{"n_layer": 11, "d_expert": 64, "routed_scale": 1.73, "balance_loss": 0.0108, "balance_bias": false, "optimizer": "muon_variant", "beta1": 0.9, "batch_tokens": 131072, "train_tokens": 403500000, "steps": 3079}
Below are experts of layer 4 (counted from 0) of a mixture-of-experts language model. Rows are named router (the router's row for the expert), gate (a neuron's input weights, with its number), up (a neuron's input weights, with its number), down (a neuron's output weights, with its number) and show model dimensions 0-255. Each number is 200 + 30 x the weight over its row's rms, rounded and kept within 0 to 999.
Before each expert's rows: a language model's description of what the expert responds to; "comes before" lists some tokens at least twice as common just after its tokens as in all text. This comes from a sample of Wikipedia text that the model never trained on. Tokens count by the router's weight.

# expert 8
What it handles: Inner digits of years and centuries, as in 19'9'6 and 196'0', plus paragraph breaks closing infobox lists and words like km, century, Kingdom.
comes before: "1", "0", "2", "5", "8", "4"
router,158,195,225,236,187,150,203,216,195,194,195,216,218,228,234,159,214,227,211,212,198,180,193,229,249,177,211,251,251,217,182,166,206,171,215,235,146,195,168,203,212,203,191,158,201,215,160,195,211,236,180,180,212,180,184,154,185,176,165,233,183,209,258,231,209,153,229,157,226,197,233,208,220,210,214,174,176,238,229,225,165,184,136,258,138,170,250,227,229,205,189,184,188,243,164,207,184,194,164,241,190,200,121,210,201,168,239,223,215,183,194,193,241,143,182,178,213,195,224,223,207,173,244,235,277,187,188,161,230,244,206,162,244,195,208,160,156,221,220,163,170,252,191,175,216,152,185,222,216,199,227,239,178,213,215,129,207,203,170,206,181,178,214,193,179,152,205,176,174,194,197,149,227,195,193,232,225,188,227,195,222,175,212,125,255,243,143,181,194,183,231,222,192,256,162,179,181,259,181,234,197,243,216,136,219,176,173,161,174,213,205,168,182,228,208,185,170,187,209,175,170,228,246,223,155,145,237,206,222,184,256,222,172,228,167,213,232,148,144,237,231,193,192,182,239,166,163,188,211,232,202,231,169,166,189,203
gate2,204,243,105,149,133,218,183,208,224,194,212,246,158,265,170,248,234,289,211,184,169,236,150,195,236,250,214,221,196,244,173,156,177,200,196,178,227,222,197,163,198,201,187,204,204,203,180,169,172,207,211,194,198,185,262,230,236,162,258,154,199,190,156,210,204,251,171,197,185,177,210,189,147,243,170,198,172,190,211,188,206,203,217,168,197,176,169,180,211,240,186,165,201,214,218,187,210,223,221,192,211,178,201,188,186,194,179,230,125,197,201,204,199,181,172,177,151,178,142,199,227,185,228,157,163,240,156,204,230,236,216,208,293,255,279,159,217,148,152,255,190,205,196,204,169,226,221,152,199,181,213,149,125,213,218,169,175,226,221,235,186,240,207,201,191,159,198,208,219,169,227,219,222,201,218,189,194,218,191,205,180,234,194,182,143,203,145,218,191,211,204,178,211,190,206,215,231,172,162,186,187,196,198,215,213,198,210,219,212,138,213,223,180,216,257,201,218,174,247,216,221,174,195,184,185,209,265,215,207,203,256,180,173,224,195,191,203,191,234,241,171,242,171,270,187,202,204,255,201,200,184,175,211,157,200,230
up2,262,205,146,197,218,229,228,215,161,209,218,171,216,189,178,201,228,158,265,270,151,182,233,184,248,189,181,193,159,155,214,200,234,210,212,209,210,193,167,213,170,162,217,173,223,188,245,228,182,183,180,252,154,134,163,186,238,206,226,179,217,179,250,172,208,239,228,167,194,128,164,181,205,159,140,181,240,189,210,165,187,205,185,205,169,240,248,162,206,223,148,149,146,141,183,206,150,190,185,209,179,222,161,192,182,261,224,159,186,196,177,199,219,162,183,211,184,219,157,213,192,175,192,204,190,191,195,249,199,220,187,154,199,194,193,225,130,163,230,173,222,224,177,195,190,221,239,181,185,209,219,190,239,221,198,198,231,182,189,185,175,243,183,208,229,223,219,131,255,280,189,228,217,187,238,232,206,242,187,185,201,196,203,174,218,250,171,190,222,222,205,219,241,184,183,137,213,221,164,262,230,199,200,192,260,246,235,197,185,206,165,167,138,255,200,189,224,233,191,223,181,132,188,208,207,233,213,240,204,205,229,214,179,210,178,181,235,180,177,164,186,196,247,174,211,193,177,179,178,260,192,234,240,222,175,200
down2,235,187,144,230,187,202,203,192,197,160,200,158,167,198,220,240,194,201,221,202,174,160,215,179,180,193,195,200,231,168,187,228,196,190,167,137,168,206,238,194,169,225,212,233,207,206,186,156,233,182,188,195,221,164,190,260,161,180,225,162,148,216,219,208,175,161,190,182,236,241,206,146,203,217,189,212,141,199,190,191,164,198,287,223,186,162,205,192,227,231,165,186,201,210,222,145,178,178,230,202,213,184,198,259,218,152,211,253,192,272,203,184,205,248,177,194,253,172,201,184,253,191,216,162,224,223,173,221,223,212,206,203,208,194,212,210,212,216,187,222,163,197,264,260,207,150,214,240,243,181,182,245,220,144,185,196,233,200,275,246,188,202,181,204,220,181,224,222,238,145,226,178,291,244,211,184,176,232,175,142,277,214,216,251,111,199,199,152,238,249,231,263,222,239,203,200,200,205,219,195,241,195,224,150,254,200,207,223,215,186,225,170,206,206,216,228,253,196,219,212,192,185,204,230,175,225,213,204,233,177,191,194,185,234,207,212,230,180,151,223,172,164,215,220,223,163,166,212,214,205,200,172,210,182,217,259